Experts of a small language model.
Size: 10 layers, vocabulary 4096, 10.7M parameters.
Below are experts of layer 3 (counted from 0) of a mixture-of-experts language model. Rows are named router (the router's row for the expert), gate (a neuron's input weights, with its number), up (a neuron's input weights, with its number), down (a neuron's output weights, with its number) and show model dimensions 96-191. Each number is 50 + 10 x the weight over its row's rms, rounded and kept within 0 to 99.
Before each expert's rows: "comes before" lists some tokens at least twice as common just after its tokens as in all text. This comes from a sample of Wikipedia text that the model never trained on. Tokens count by the router's weight.

# expert 1
comes before: "0", "-", "9", "|", "2", "8"
router:50 44 50 38 31 66 48 58 35 47 64 43 45 29 57 59 58 39 32 61 48 40 48 63 53 41 53 47 45 40 44 56 53 52 51 56 58 40 44 49 49 49 33 40 42 46 59 51 68 66 47 47 55 47 39 54 47 50 53 44 43 69 54 51 41 43 41 41 57 33 31 68 63 49 68 38 61 44 48 42 36 56 49 52 47 56 53 56 43 42 68 48 41 34 56 27
gate0:62 52 46 47 49 58 52 44 51 51 23 51 53 41 52 64 45 43 29 47 42 49 57 49 34 69 56 48 49 42 40 48 50 46 36 46 49 35 57 54 60 51 40 53 37 26 51 36 41 43 51 47 64 52 54 60 35 51 52 28 40 49 45 56 68 45 49 33 62 36 44 54 62 50 41 37 42 55 59 55 60 59 59 40 52 38 56 57 46 43 59 58 33 55 45 55
up0:43 41 53 58 53 49 48 46 52 47 36 58 52 23 40 53 62 41 38 46 66 38 54 37 57 65 55 43 48 44 45 61 34 52 41 33 45 24 52 53 54 58 27 45 47 35 54 47 51 57 43 43 57 60 42 49 44 42 64 65 69 49 45 51 43 61 38 42 30 48 53 58 77 56 45 45 44 35 43 62 49 59 64 56 51 59 44 73 61 28 53 52 46 52 49 38
down0:50 52 43 59 46 57 53 44 52 63 40 65 42 56 60 63 39 53 49 36 64 42 55 50 50 49 56 48 49 46 49 46 65 58 42 56 54 33 38 43 66 43 50 47 37 43 29 49 28 48 43 61 64 47 46 50 59 28 36 40 41 71 41 61 49 51 37 69 70 66 55 33 38 54 36 27 53 58 47 39 32 52 49 51 49 44 53 57 25 36 46 63 44 56 62 57
gate1:44 55 43 35 44 52 24 58 50 60 51 56 50 38 35 41 64 53 51 60 59 45 52 53 22 48 63 46 32 46 61 54 54 61 43 55 35 71 62 42 52 25 44 69 52 53 51 53 63 64 63 39 41 45 38 56 43 64 61 35 37 72 54 75 56 61 50 37 58 42 61 51 55 54 48 29 59 39 52 48 38 46 53 34 58 55 50 59 39 58 48 43 37 37 43 38
up1:51 51 47 65 51 60 55 33 35 55 64 43 39 66 62 50 41 45 51 38 30 61 47 54 56 54 54 65 53 33 54 35 55 62 56 39 69 42 47 49 47 61 47 59 56 43 23 52 49 64 29 38 45 49 46 56 46 55 44 36 55 46 53 47 33 39 51 60 65 64 65 60 51 69 45 63 59 47 65 56 65 46 32 62 74 59 57 45 39 38 61 60 33 48 63 55
down1:61 62 60 53 44 67 54 53 48 49 52 73 58 58 27 41 55 50 37 56 55 50 52 57 53 43 63 65 66 41 47 55 28 39 28 55 55 53 35 36 62 59 40 42 57 38 45 44 50 45 40 50 36 48 54 46 75 56 55 54 46 42 52 65 75 38 70 60 62 54 52 38 48 56 42 56 51 61 53 51 55 48 63 43 49 45 52 51 68 32 49 71 55 59 64 50
gate2:45 51 50 48 39 45 46 61 34 54 51 29 48 31 48 41 47 57 41 50 53 45 47 52 53 64 51 59 56 52 39 53 63 51 49 57 50 41 35 25 49 65 52 62 68 57 43 47 62 48 54 38 39 55 37 50 51 40 54 39 52 63 43 44 53 67 73 58 50 47 42 46 48 52 43 49 57 41 41 42 33 50 51 51 52 35 39 50 58 52 56 60 34 57 77 48
up2:39 33 32 47 38 44 48 54 65 63 47 64 41 30 48 67 45 74 31 52 41 35 49 33 53 35 48 61 67 62 41 35 44 56 41 59 55 49 62 45 62 30 50 66 67 51 43 46 51 52 59 66 50 62 23 47 57 37 51 65 54 58 59 52 67 49 53 54 49 32 56 60 49 68 41 63 47 30 57 48 60 47 49 52 51 66 62 38 35 46 52 57 56 40 43 45
down2:42 61 67 47 38 63 45 48 48 51 30 70 52 50 40 51 65 53 40 55 50 45 59 47 34 51 84 39 58 37 61 71 44 34 38 47 61 55 36 42 52 60 58 57 50 49 60 57 42 44 44 24 80 55 51 45 43 44 60 41 57 59 44 62 28 45 41 63 40 52 50 63 50 54 65 62 46 52 42 44 39 51 40 54 49 51 43 48 50 65 49 39 46 40 43 32
gate3:62 43 33 60 45 41 56 66 70 47 48 63 52 55 43 57 62 70 64 65 49 57 54 50 53 31 51 51 42 55 50 47 51 49 47 64 60 42 45 42 58 47 53 49 48 61 40 55 56 51 29 42 51 58 37 41 54 43 54 72 55 62 45 54 52 49 62 42 52 62 47 40 60 50 34 59 78 33 61 61 34 62 65 51 48 53 54 49 28 63 50 50 67 54 62 34
up3:56 41 52 48 41 48 61 55 44 62 43 47 63 68 74 50 52 36 33 54 43 55 43 42 57 48 57 53 58 34 47 66 53 55 61 59 43 46 49 61 35 50 48 47 56 36 41 45 43 53 51 32 69 49 63 39 50 28 49 49 60 49 41 33 62 54 54 31 62 39 39 48 62 43 50 52 49 45 71 63 33 35 50 53 60 52 62 39 38 55 57 39 62 61 68 41
down3:38 48 38 43 55 52 60 57 54 50 56 48 69 43 61 50 60 46 45 68 59 51 42 55 66 53 37 33 48 57 50 61 55 53 42 58 45 28 38 65 36 75 40 32 59 44 44 58 46 58 50 44 52 44 58 37 59 51 40 71 59 41 48 34 35 59 48 44 57 57 35 49 57 52 44 44 62 43 55 69 45 39 68 46 40 63 48 61 46 55 49 31 61 44 64 57
gate4:71 32 39 60 44 58 61 49 41 47 62 44 41 54 42 40 47 52 38 51 41 61 73 59 49 59 61 41 54 45 59 47 74 46 50 50 57 56 47 51 59 44 39 47 37 43 59 46 48 39 49 32 44 63 51 47 48 39 48 56 65 42 45 56 36 55 46 38 30 38 37 58 54 43 71 58 45 55 53 54 40 51 54 63 38 49 46 64 30 40 52 60 43 51 56 40
up4:53 46 57 65 30 59 56 48 50 42 61 57 54 40 53 64 32 53 44 26 53 50 51 50 56 61 60 60 36 58 51 59 24 59 48 40 55 46 52 63 49 66 59 48 59 33 48 35 48 54 48 67 53 48 43 64 40 41 42 32 39 67 56 59 50 57 56 41 35 63 44 56 36 48 51 35 56 42 51 57 69 44 45 40 60 56 41 53 67 49 44 45 59 64 52 39
down4:44 67 51 31 67 51 56 54 64 47 61 55 54 54 44 61 48 48 46 27 39 50 47 58 41 51 43 40 55 49 32 65 68 71 45 43 56 43 51 47 49 42 34 62 44 45 26 63 46 69 45 75 58 62 27 39 42 66 64 54 65 48 45 53 51 43 50 48 72 48 54 59 79 59 36 57 46 60 67 41 52 62 51 57 64 62 49 49 44 55 43 47 64 54 34 44
gate5:48 39 55 59 37 49 54 50 48 46 50 52 48 46 54 63 58 55 41 65 36 31 37 52 67 42 65 59 28 32 44 46 55 59 55 37 42 36 39 52 36 51 41 55 56 53 43 67 56 38 14 66 69 54 46 54 40 47 51 55 50 55 59 66 64 65 46 49 54 55 34 59 61 49 53 25 55 43 36 38 38 51 47 35 66 48 41 61 35 45 54 49 62 46 60 54
up5:44 49 38 66 74 46 67 51 49 50 34 55 42 48 46 58 36 50 54 41 47 48 49 38 39 54 32 53 41 55 39 47 68 46 61 13 43 73 49 55 64 47 55 69 49 56 66 59 15 53 41 38 47 48 63 57 59 52 57 56 32 50 41 25 50 49 59 55 45 53 57 63 51 51 28 54 67 50 55 48 60 49 50 50 65 54 62 24 45 63 42 65 48 37 30 58
down5:42 41 51 34 63 55 64 54 47 48 54 58 50 52 50 60 37 61 65 39 61 63 49 44 35 74 49 58 44 44 48 52 29 59 46 49 36 47 38 55 42 61 63 38 45 46 53 42 47 63 74 37 42 47 64 58 64 58 51 37 45 52 32 25 64 36 50 44 60 49 56 38 54 46 69 50 35 52 64 49 62 56 60 44 57 37 57 42 63 55 36 41 58 41 58 59
gate6:56 39 47 55 66 50 55 57 41 32 63 64 41 55 42 60 43 57 33 57 51 51 50 48 42 53 65 52 39 58 64 45 54 32 49 47 47 56 54 36 32 47 44 73 29 47 44 29 58 56 30 50 54 55 55 40 57 54 68 50 39 50 47 68 57 48 53 66 53 52 45 50 38 52 56 57 46 58 64 35 55 55 41 36 34 61 45 46 60 50 58 38 49 71 76 36
up6:64 37 48 65 53 42 53 45 56 52 36 46 45 51 47 38 32 35 40 37 47 48 42 45 76 56 60 60 44 47 45 55 48 54 65 49 34 60 17 58 66 54 46 55 50 44 63 64 65 64 52 56 49 57 51 52 50 40 40 54 45 46 55 46 47 43 46 52 54 61 46 40 36 47 36 59 57 50 59 51 42 53 61 36 40 48 38 37 45 67 61 53 36 42 38 55
down6:46 58 44 35 38 28 53 48 50 67 42 48 47 54 47 42 52 54 53 26 39 44 44 65 38 61 35 50 48 70 62 45 54 64 36 44 52 63 53 52 47 55 44 24 62 47 38 39 48 48 50 48 39 33 42 43 34 43 41 43 41 28 60 58 55 56 69 48 63 49 62 42 51 39 46 44 37 43 39 64 42 44 47 59 57 50 58 50 56 44 58 37 48 39 50 48

# expert 0
comes before: ",", " of", "\n", " and", ":", ".\n\n"
router:41 43 50 62 50 43 57 51 49 43 54 46 49 44 40 52 50 37 52 34 69 31 58 35 48 47 45 50 40 47 31 37 62 58 55 41 55 57 34 60 62 45 59 53 57 51 64 44 29 46 51 53 42 44 58 46 51 41 40 45 54 44 34 46 53 64 71 60 43 66 60 24 41 51 50 56 49 38 36 69 54 33 54 42 46 49 53 52 59 60 45 52 56 47 56 78
gate0:49 54 49 57 53 64 48 47 44 56 30 43 30 55 48 56 43 53 45 36 48 35 53 53 53 54 39 47 40 50 40 63 49 54 48 40 43 33 50 67 34 43 25 50 58 60 67 55 42 38 50 56 64 60 54 52 36 44 40 71 59 60 46 50 56 43 58 51 34 27 55 39 60 35 48 45 59 43 42 55 52 57 57 42 63 41 63 51 55 50 14 54 53 56 37 58
up0:44 40 32 43 53 42 53 58 48 40 52 38 48 39 60 45 44 63 62 60 44 59 35 58 50 35 48 39 47 51 57 59 38 68 45 41 56 53 64 44 49 46 40 42 40 47 43 45 42 75 22 58 51 37 46 43 47 56 59 54 63 45 63 35 53 34 35 62 38 61 31 61 53 60 56 52 25 57 46 52 42 49 39 67 58 37 42 53 27 50 53 41 58 57 47 52
down0:37 40 44 55 46 33 58 66 30 37 54 38 56 54 58 31 39 60 60 36 36 54 44 35 62 51 37 45 45 57 56 58 36 56 51 42 41 49 40 49 36 47 82 63 51 21 53 41 43 50 58 54 56 48 45 26 33 30 44 49 54 57 53 50 35 43 45 33 51 58 55 50 33 52 49 56 38 58 46 47 56 47 45 35 53 54 26 64 57 63 51 53 39 46 46 46
gate1:45 41 48 49 56 53 51 40 48 53 61 53 41 50 43 54 32 54 58 65 29 55 48 57 51 59 42 56 48 48 23 42 33 43 50 44 64 63 51 36 47 50 48 64 50 39 62 55 44 65 58 62 59 48 53 55 32 65 65 62 39 53 49 43 54 56 48 54 40 60 40 32 47 30 65 55 50 54 46 50 68 47 45 63 56 49 57 48 59 53 59 49 58 43 44 52
up1:40 41 71 45 50 43 63 47 51 63 58 53 32 38 29 57 55 47 56 46 56 52 49 58 55 44 31 68 50 43 58 38 39 67 45 57 39 44 60 52 41 43 58 55 28 59 59 30 24 50 47 56 61 48 56 55 49 38 38 66 41 54 40 38 40 46 51 40 41 46 45 49 46 54 30 50 62 58 48 46 56 51 41 47 48 46 52 53 67 47 56 40 40 69 55 61
down1:59 51 65 46 51 51 43 49 73 43 47 47 38 45 58 49 63 65 47 36 52 50 45 56 50 45 45 55 58 47 39 58 56 49 42 44 54 38 49 64 60 62 49 65 58 61 45 37 42 52 59 58 73 49 59 51 56 49 51 42 51 45 58 46 50 41 41 56 25 39 53 72 67 66 45 75 56 39 53 62 52 45 38 56 60 67 36 68 64 58 44 45 52 56 62 34
gate2:54 59 43 33 75 51 62 52 51 55 54 32 47 45 53 33 44 51 59 43 61 46 52 39 49 55 44 46 40 57 42 38 54 50 46 60 67 62 47 67 53 51 57 71 50 34 47 51 47 40 53 36 64 47 40 43 41 30 49 50 39 33 52 56 50 56 69 70 47 43 48 40 30 41 56 53 55 45 48 60 59 36 53 56 40 36 41 66 43 55 65 65 68 38 52 57
up2:52 55 35 60 59 44 59 36 33 45 56 46 42 66 49 51 66 60 44 49 43 47 52 42 46 60 43 50 39 70 33 50 72 32 56 48 52 59 50 67 41 41 49 63 43 62 30 62 40 56 33 46 48 49 51 48 45 55 63 56 54 51 43 44 64 40 54 62 56 31 51 43 53 41 59 54 40 61 33 58 55 42 62 44 60 37 49 62 42 41 61 49 52 43 48 46
down2:66 60 53 49 47 44 76 50 44 55 50 46 49 50 44 36 46 63 59 36 36 45 51 51 61 46 53 59 73 42 52 55 44 62 36 36 55 53 44 38 62 42 49 49 44 51 41 62 42 45 56 72 38 44 58 49 42 65 37 44 44 39 46 77 48 59 57 52 53 49 65 69 50 53 45 55 49 46 66 36 26 48 43 51 50 49 55 59 59 55 65 56 50 59 50 44
gate3:34 53 67 60 36 54 42 37 59 60 51 44 56 35 59 63 38 49 22 48 47 44 54 46 47 49 41 59 52 50 37 41 54 51 26 53 31 49 52 70 59 60 38 69 64 39 40 43 37 50 55 54 51 34 51 58 36 59 38 35 72 49 53 40 66 54 53 46 27 45 39 43 42 41 53 55 48 40 57 40 51 53 62 55 45 45 60 46 54 53 43 36 54 59 71 59
up3:50 45 55 54 37 32 51 43 64 63 55 39 51 64 76 68 56 60 28 44 43 42 47 41 40 48 50 38 43 52 59 50 59 27 53 41 66 50 46 58 67 39 61 52 52 39 39 39 30 54 40 43 49 41 60 45 45 35 39 49 54 44 57 59 68 53 47 52 43 47 50 53 49 48 49 54 57 46 55 53 54 46 50 51 45 54 52 31 44 58 37 51 40 51 61 72
down3:41 45 61 36 51 54 46 48 59 46 63 47 42 52 60 67 43 53 63 42 43 22 66 47 54 63 56 43 50 68 67 47 52 35 43 58 37 37 51 48 41 59 48 48 46 50 41 54 48 35 42 59 58 44 53 49 44 49 38 38 57 68 65 68 49 41 46 53 53 69 42 40 33 41 44 43 67 59 39 29 52 48 58 49 52 37 41 39 72 29 46 44 50 53 51 58
gate4:35 43 42 47 48 47 46 35 82 69 41 33 59 40 58 53 65 48 49 51 68 57 47 44 56 68 42 69 43 53 25 68 56 57 48 48 63 56 56 70 45 56 52 46 47 45 63 30 48 62 48 28 52 42 62 38 29 41 40 48 54 35 47 55 59 55 40 46 63 32 57 59 49 49 47 40 65 40 42 47 29 48 49 53 24 64 58 46 65 44 48 51 47 45 63 41
up4:39 40 33 58 40 33 53 44 62 55 52 31 64 43 62 50 50 52 40 29 32 45 51 45 54 50 55 48 45 48 47 48 55 46 54 39 64 53 47 49 55 44 36 64 54 33 44 44 41 57 50 35 47 52 61 45 38 36 38 30 50 46 67 59 62 42 52 67 61 41 50 45 49 51 61 71 45 36 47 53 40 45 43 54 48 56 64 56 42 60 41 52 56 44 49 48
down4:43 50 48 53 50 69 53 46 43 54 34 32 31 49 57 33 58 43 52 43 35 49 53 59 54 60 44 46 45 57 36 56 42 49 47 74 43 36 45 62 55 41 57 36 58 45 44 49 52 54 56 53 60 52 43 33 62 54 51 38 63 49 62 26 51 72 28 34 66 67 70 36 52 29 64 42 55 54 67 58 61 53 52 74 50 54 41 50 54 47 43 49 43 55 50 64
gate5:57 38 47 45 55 47 47 51 38 72 40 48 42 43 46 57 43 54 58 31 45 52 54 65 57 64 61 62 52 34 51 52 33 59 46 56 47 37 52 54 51 46 33 56 45 51 36 50 49 55 30 49 45 53 54 44 61 49 51 57 57 52 41 56 46 49 53 42 59 57 64 29 48 42 65 50 54 42 39 44 63 58 68 44 46 35 37 54 59 25 39 52 71 61 53 58
up5:62 33 50 42 37 47 27 65 47 43 53 46 58 44 45 53 48 43 53 42 49 53 47 32 41 72 51 41 55 46 47 51 57 54 53 49 51 64 43 53 59 52 54 47 51 48 55 33 45 40 39 56 49 51 34 43 56 53 33 40 42 39 49 63 42 47 33 49 52 75 55 46 50 49 52 29 68 53 39 49 43 39 55 57 56 12 49 58 65 39 57 64 52 63 51 38
down5:56 42 72 55 49 54 46 37 55 47 39 49 38 43 53 60 44 48 61 34 49 71 42 46 48 46 44 46 63 48 38 46 55 51 66 38 69 46 51 50 59 52 47 44 54 47 42 75 40 58 36 67 44 61 39 51 50 66 53 53 54 42 38 40 57 46 32 36 53 53 54 49 52 61 61 53 62 40 50 58 42 60 59 52 57 63 49 49 35 32 69 55 54 74 46 68
gate6:54 48 52 64 45 55 35 61 62 53 20 66 57 65 51 52 51 39 31 37 59 51 38 34 63 55 47 65 55 52 57 44 68 39 47 65 61 68 48 39 41 65 52 35 57 50 54 56 34 68 43 51 60 62 46 28 66 28 46 73 46 58 58 36 61 51 60 55 42 53 39 43 58 58 73 46 44 43 48 42 53 48 41 51 36 48 42 56 44 45 42 65 42 47 53 60
up6:53 37 34 49 51 50 57 31 57 46 40 52 49 62 64 41 57 65 42 35 69 53 55 28 46 58 67 47 39 53 54 50 51 47 27 49 72 48 45 48 24 44 54 38 54 46 39 52 28 47 52 48 51 60 57 39 53 44 51 39 54 49 37 38 59 47 42 52 64 41 36 61 65 63 51 46 36 39 58 68 51 38 58 53 43 60 29 50 61 39 38 51 53 60 45 55
down6:50 45 46 64 29 37 59 61 55 42 52 45 52 46 61 65 73 43 42 52 48 40 51 68 44 51 62 58 44 61 65 40 54 37 75 42 45 51 45 50 56 46 56 62 61 53 57 51 45 62 71 49 48 56 55 61 47 37 47 62 53 67 44 41 31 61 51 35 39 43 26 61 37 39 58 45 59 59 68 46 48 53 51 61 50 30 44 47 58 49 49 54 59 36 52 33

# expert 2
comes before: " ", " the", " a", " \"", " his", " an"
router:43 54 52 31 76 46 39 39 61 47 44 49 50 51 42 37 55 61 48 54 54 53 45 34 45 69 70 55 46 57 45 48 33 37 44 46 44 68 70 47 37 52 37 40 42 35 56 61 58 43 53 43 43 48 39 49 38 52 68 57 71 52 63 55 53 41 46 59 57 32 74 54 51 58 52 52 61 56 70 48 55 47 54 33 33 44 61 58 42 59 44 51 49 59 60 46
gate0:52 59 39 61 56 46 43 41 47 51 66 55 47 64 56 60 51 65 44 36 51 51 53 57 66 49 63 70 39 36 43 64 55 40 57 54 44 51 52 32 53 52 56 53 55 83 42 48 46 42 68 64 57 63 47 62 30 50 40 57 60 49 48 61 74 29 47 55 60 64 48 51 56 46 47 55 53 69 51 54 52 41 46 37 59 64 43 45 49 49 67 53 45 55 57 63
up0:56 70 52 51 48 44 59 45 56 36 63 52 61 61 31 46 41 62 52 44 43 50 47 49 57 41 50 43 46 56 47 57 39 44 38 46 39 50 53 52 64 55 25 35 55 47 42 45 37 51 52 65 43 60 56 57 50 55 54 40 54 37 47 33 57 55 51 48 64 64 56 65 56 63 45 51 63 40 57 38 57 47 47 49 38 67 37 57 52 73 45 34 44 37 53 48
down0:52 57 75 45 55 48 43 47 41 52 32 59 38 49 45 37 45 52 44 45 45 41 44 40 43 41 23 52 43 52 43 62 45 56 65 43 67 43 38 50 44 42 57 49 46 48 56 71 56 35 46 51 34 53 39 48 54 50 51 57 56 60 65 52 63 53 48 53 56 65 55 57 57 63 60 36 32 52 54 54 52 44 45 55 53 71 51 56 40 56 50 54 54 55 42 59
gate1:58 51 42 40 59 58 66 45 59 37 56 48 64 53 53 48 70 50 57 50 42 35 53 38 58 60 46 53 62 40 60 57 43 52 61 47 60 40 47 66 40 45 62 58 45 56 49 45 60 51 51 59 42 59 50 55 33 45 59 64 50 48 48 58 58 53 56 36 59 64 63 54 43 38 46 51 62 28 50 52 47 34 67 52 58 56 36 49 57 42 67 42 58 47 38 41
up1:49 50 60 35 50 45 31 47 54 70 38 54 55 43 62 50 43 40 45 41 47 54 63 51 56 63 56 57 44 43 52 54 62 47 54 53 63 46 44 51 46 55 52 52 60 61 48 41 38 53 34 60 47 46 47 26 39 37 48 38 47 52 70 55 42 55 39 71 54 43 35 29 63 46 63 62 24 55 45 56 36 68 38 70 50 45 45 60 58 45 24 39 27 26 57 58
down1:52 49 49 37 53 62 29 36 63 52 58 36 48 44 65 31 52 45 54 43 43 48 68 47 60 50 51 06 38 50 47 57 51 32 56 40 45 44 53 50 58 44 48 58 51 35 53 43 42 53 41 54 55 59 50 64 38 53 38 51 56 39 39 45 42 38 62 50 54 58 51 58 65 66 49 61 67 63 60 48 66 40 61 50 47 42 49 42 33 44 51 67 50 44 44 59
gate2:52 53 47 58 42 38 53 50 46 52 27 43 42 54 47 43 46 38 36 55 56 54 57 55 48 65 64 44 50 48 34 42 37 36 46 50 81 51 32 70 36 52 46 31 51 49 55 44 58 47 47 52 48 42 55 54 60 50 40 63 56 55 51 43 62 50 38 44 43 53 52 47 43 52 58 60 54 58 52 42 50 63 35 32 51 42 48 47 39 61 67 49 56 44 54 53
up2:48 38 42 34 50 40 42 63 47 65 57 41 50 30 57 55 39 38 52 42 47 56 55 45 42 62 37 49 50 57 59 64 42 52 59 44 49 51 54 46 33 65 52 34 55 54 52 40 68 40 62 47 40 44 24 58 68 54 36 56 49 45 66 54 42 69 46 48 55 59 50 58 41 49 36 55 53 55 68 49 48 35 60 41 65 38 63 50 59 55 71 59 69 51 45 52
down2:47 53 42 50 40 56 47 46 62 37 40 25 51 54 51 52 54 53 54 46 37 60 52 49 38 54 39 35 56 39 52 52 36 41 65 56 49 52 51 40 50 45 40 45 46 48 57 49 52 36 47 43 41 35 67 44 41 48 18 59 41 56 53 45 58 50 49 43 65 52 44 60 42 54 35 40 45 66 42 38 48 53 43 57 49 38 52 59 35 48 37 44 49 43 44 55
gate3:43 53 46 31 60 51 65 64 31 58 69 65 48 47 33 53 66 61 61 31 55 49 49 46 37 54 53 37 35 56 49 61 31 54 55 59 51 46 51 60 33 40 53 36 51 52 38 57 51 63 51 62 41 78 51 39 50 64 45 37 39 53 44 52 58 50 67 59 54 51 63 59 42 55 43 61 58 41 49 42 47 54 53 26 37 56 61 50 60 50 53 63 50 38 49 32
up3:41 49 37 62 45 74 54 43 43 53 38 58 41 51 44 55 39 65 60 67 45 58 66 57 48 41 39 39 47 44 60 42 43 56 49 51 36 57 70 60 62 55 51 50 63 53 38 31 52 58 36 43 62 36 49 36 50 41 57 47 54 51 54 44 52 52 54 44 50 48 39 60 44 58 55 46 65 64 55 37 49 50 40 62 69 51 44 42 56 61 50 40 49 57 59 59
down3:57 45 53 47 60 51 57 49 53 45 42 68 48 23 57 67 43 66 58 59 42 55 73 64 41 42 51 39 41 36 52 48 50 54 45 60 60 57 55 55 45 49 26 42 58 53 34 26 54 37 58 60 39 27 44 46 52 51 55 55 49 52 61 68 52 67 61 59 42 54 38 50 47 61 53 50 67 56 30 49 40 40 50 35 47 55 59 78 39 39 37 43 47 35 60 49
gate4:41 50 46 46 56 57 34 59 40 55 41 58 50 56 42 56 44 45 56 41 54 62 48 44 50 47 68 55 51 51 33 36 40 47 68 40 67 52 60 48 46 54 35 57 49 49 55 32 66 51 58 46 58 51 43 62 58 43 58 44 46 37 54 45 58 47 50 46 47 41 69 55 47 54 44 55 35 37 50 57 61 44 45 67 42 65 54 80 65 69 59 37 48 61 60 46
up4:49 52 67 57 56 50 37 50 46 66 46 53 40 52 39 49 46 59 68 54 54 47 52 41 49 39 71 64 43 55 45 55 59 55 45 71 36 48 63 36 59 37 47 45 48 56 68 61 41 53 39 54 73 28 39 31 45 71 47 47 51 46 48 51 39 47 69 56 44 46 45 56 65 36 44 60 61 62 49 44 54 60 51 51 57 46 63 44 58 58 45 57 45 52 65 48
down4:51 53 35 64 43 42 43 50 48 57 29 55 55 54 47 56 45 56 46 65 68 52 74 49 51 52 76 37 38 66 26 47 53 47 60 46 52 38 55 36 37 47 45 50 66 50 41 52 35 54 58 65 59 51 41 52 58 55 70 49 43 41 40 69 59 51 49 45 51 34 46 61 37 55 37 58 59 46 39 43 69 45 49 39 43 59 39 53 51 58 54 59 31 42 54 50
gate5:60 35 37 36 59 42 24 48 48 57 38 38 34 46 43 40 67 48 42 37 51 49 36 52 48 35 54 49 49 54 60 33 31 54 47 44 59 67 51 57 50 60 41 59 54 52 61 53 36 51 50 49 47 50 43 55 41 49 46 42 48 72 54 66 45 59 46 45 61 55 49 47 58 24 53 50 50 57 70 68 47 58 64 52 53 31 55 61 33 45 49 42 27 59 49 41
up5:46 50 46 46 48 59 56 48 51 74 55 50 44 54 45 33 25 57 54 35 26 52 53 51 61 56 68 52 51 39 36 64 49 59 62 47 44 48 65 47 49 51 74 46 46 37 74 70 52 45 61 44 62 64 43 52 40 31 42 34 64 63 44 40 58 44 55 53 56 40 46 44 73 44 53 27 61 55 55 51 43 52 58 53 52 50 36 48 46 57 50 43 37 38 31 62
down5:54 58 61 45 55 48 66 30 62 43 56 68 27 70 37 49 52 67 46 39 41 61 44 42 46 47 23 55 57 48 74 46 38 44 37 52 65 43 44 59 47 39 63 72 47 55 51 59 48 51 46 52 55 50 55 71 58 37 70 37 55 49 51 43 56 53 37 60 56 55 45 55 45 44 65 53 48 33 72 42 45 66 51 46 52 46 44 44 48 51 38 41 38 55 44 57
gate6:50 45 58 55 32 59 28 37 45 58 47 35 43 45 65 50 66 51 50 48 38 45 30 57 48 49 37 41 56 55 40 49 46 39 35 60 49 51 61 63 59 41 40 37 40 30 60 65 35 60 55 63 39 35 42 52 42 43 53 51 51 62 64 35 57 44 46 31 39 36 44 47 60 52 44 61 63 50 44 57 52 52 59 44 53 50 46 42 43 52 52 43 55 37 54 52
up6:43 56 43 51 25 39 54 38 43 64 33 46 59 47 67 30 72 53 43 54 38 47 47 53 48 52 51 40 50 73 60 62 52 58 54 64 54 41 59 55 53 59 37 40 41 46 45 67 33 59 42 49 71 52 49 42 47 78 47 45 47 75 55 53 44 39 34 54 25 48 36 58 57 45 45 40 52 56 38 60 56 45 53 40 57 42 48 41 23 60 52 49 33 47 42 45
down6:40 37 36 38 46 63 33 45 44 57 67 66 37 46 43 69 47 49 47 58 48 43 47 55 56 43 44 54 50 43 46 54 55 44 65 48 50 59 52 54 59 60 49 68 50 57 49 41 40 58 53 61 33 43 50 39 56 57 55 55 36 43 35 45 40 56 63 59 59 35 63 42 41 29 95 59 50 56 29 47 39 56 52 47 58 42 45 39 46 47 51 53 57 31 47 30